Weights of a small mixture-of-experts language model, trained from scratch on English Wikipedia.
Experts: 8 experts in each of 13 layers, 304 SwiGLU neurons an expert, 1 pick a token, a sigmoid router.
Below are experts of layer 10 (counted from 0) of a mixture-of-experts language model. Rows are named router (the router's row for the expert), gate (a neuron's input weights, with its number), up (a neuron's input weights, with its number), down (a neuron's output weights, with its number) and show model dimensions 0-79. Each number is 128 + 32 x the weight over its row's rms, rounded and kept within 0 to 255. Numbers have three digits each.
Before each expert's rows: "comes before" lists some tokens at least twice as common just after its tokens as in all text; "gets" lists some tokens that make up at least twice as much of what it gets as of all text. This comes from a sample of Wikipedia text that the model never trained on. Tokens count by the router's weight.

# expert 3
comes before: " the", ":", " by", " in", " a", " to"
gets: "ed", "-", " was", " in", " by", "ing"
router:101143117106121188161138178138094130201187134088137186091110116134130126139105116149143176159116156122143120140191141132150098149068124132105134216149155087106132174114112148128144104128088109101107129118155078099050149082118153166134114159
gate0:134087170156160117181162123109115109141111085093159132131168147101167124128102095172111122126179155153161103095068089086135133166136156090132081137135152156112126176116148070118108122152096088156119125133174111152173128103127152093152150117
up0:090063144160122179087111117155110128165160100096190158128130136122124141083095158121127121127100114145124136097166123186112146138117129123107109115096165081117149113129146120138166138067128157135144125161149143151114131101156183139158168185
down0:137115088120113099126110146112104113167048086096166127145098121121130217168123096133099150136063136151095069164076108145132152148154104115156122156104119138141116156141150136126154082023111167122148136131143132077132103130099109082120142115
gate1:111160185115156152089114109138159126125175092145121107157108097100113136119182114122113123136127117165135164174110139128147134113110100138148113151152138109102103073131135118102136145120141152186198119109128102087096122087064143036093103100
up1:101168143117127128116145140140157151094084115082082133107158123140092171105135184127105122118163188117099137160116137055123125084133126138172107122151116143129158191115080114103166114102142100155159086143078174134153087166124134173125055143
down1:135128063158122137105178178103140133169102120180091098073169138142091166117188115124171128144096086115104116120138115128101132114079098109079120171075094172122107116153135097073117128137150120084135114130107165143131118224188203146161147098

# expert 2
comes before: "\n", "|", " |", "-", " 1", " 0"
gets: " |", "\n", ".", ";", "|", ")"
router:131155100129123108168162070093128153117208105088137129108152143120102179138133128171099154127077124098193093093122106140113129177124107130140101114163144166167111074165175163140168143087105158134107155126114128095122176109168156125105125147
gate0:166154138135098181064165104141100109193152096140103104149123180108136128152089119123100143099096108135122185175087107114131114100112173144122147160131081107170154119093123121098099120132132145137142100111149079140149153125159142067104126119
up0:083131103059049137162119056159154132156120156190078139103109138192172127130085111123148138098103108114088202142151158125101091188129118183112141108159127131071180179156102124144120090121176107090092137188149086080104125081087141128111146092
down0:139158128158104072099141119125182110091140174048159111133119085117147160167165120109124133147178063121100144080139074145081157097060141157123159155124084201145058150084085075116152149152100138093089100105125171095142035153114151092096138163
gate1:112114085152164176122037124155083118140152141131161202117120103195116117141104166177142134142104137100106121147100145102103065073062079107125072139132090132094134081099111132102128070181124105121076138103159136067058089156136173148134142122
up1:074094118055105132101196183142147125117165125141152137154107145122104141170176123147156139127144062127117153092114156093140090113171069145172192102160145120113123157059097144123135127129127133075167132157119144099110226139169080198132169081
down1:142184151165111177138122113144160124105140132105108088137088124113106176106167113112111164102119113188111132076084103146175156099145136102108135129131083142107143119075093139124075093088143154134163109129151057106134185123130172146085058115

# expert 1
comes before: " ", " f", " re", " p", " c", " st"
gets: " the", " a", " The", " of", " and", " his"
router:112173090086136201186124076145101130120155131162177126114094137171130157082095133140114214115099106141160128109127075160121093196124137120153151180149170135097123118155114189083131108153150160159114116123175131108149121129122167126110069171
gate0:163061107129107135150166115133104065087113132174147141157166140129181147089085128141047143163097095126127145143135105120124141114148090183140115052154093169120157159121100110104181094160120094063076137116100065085137081175192128132085135153
up0:112116119135114092099117119120112069169072126133182148194105132177103136120179116128128187144132121183114128115161133122116157154069150113139130083119113149110128088122149123176110092106075156101074144123077070136059084095127089077170168067
down0:122146128108120193100073135108102085163119088097091183159175182136114118109157176125139193102180121082104160107190099108105079102169158156152145168084129111157154108105141129124130120113096147154151118082161136147108093139179115152109126148
gate1:142085124105102170128144156197150145156159118170133070098134138180140146109143134155202140148176058126073133166090130081121129117083093165096119104118103159090161164165045141116078100105105118190182154147120131135119163175112135113123078148
up1:129130115143139129116120112169142139120079169106100088133141111139112141117105142137168078090080091150164159128120156136161172138199071145134099107103055119199098069135182109076138138103157132135119117186125051213087126095153160161136084082
down1:118119096125127131151133142149093180078232153119138101146128109109126080146137136154099086111103163110126124143203183103127152148098149131108085110110130131068165103089120159146061195125116152122118133129160157161110089136114153125070112101

# expert 5
comes before: "s", "ed", "ing", "d", "al", "n"
gets: "ri", "or", "ur", "li", "in", "il"
router:183186119119150160174131081093089088149130077127078138121109102142148118101171103153126182133082138062137119168114144148104107133121149108131104137181159115107077100121156160109060096106133146176132200150121157098129139139153124117144115167
gate0:100204137184110103080145204111184071117167119143085147109175175125116184156132121133168139123154155113098135156149169152112146099092184105109126132148121139156063162185143145112139078134087149127167180153156128107104115129121164121114102151
up0:128115140100141134116185115136153109218082176087132107147084150177155103123125112137109159116176093103174176128167113133124125109181112071193120119109056154105092094074130120103128130131129149115154104116146091205103115163098122091118149166
down0:110121159126153122142138129158143107141129163120184110134100139091130144140106061128134089097230174077148155096122136117152161143109114185158153142132064167145111110140090166083197129106110135122174144102108101093144157169109139157095114092
gate1:154151213112095144101177130135102083099098152170125062146147117075150123171143108141078164085156086194168124142150159165138065146072133155193093119149147152093138135106100108086125120125120144128051107137156076123174145074120132163106154101
up1:095099046082099131127140124144154134159109117164103072142100169106156133138171138157134089176064120143118098136117121115075087147107159084120138095139139139048143142141144090140137088148080126111177194101138148113137092109093144059083127186
down1:106090161139127128091105125174117162124122115190189156161098135084169121147098107155137126116108128126154116110149111165175144073108117140150158120138140094076154151083118097201134148116141098135109123178153176087174053150141101080096204086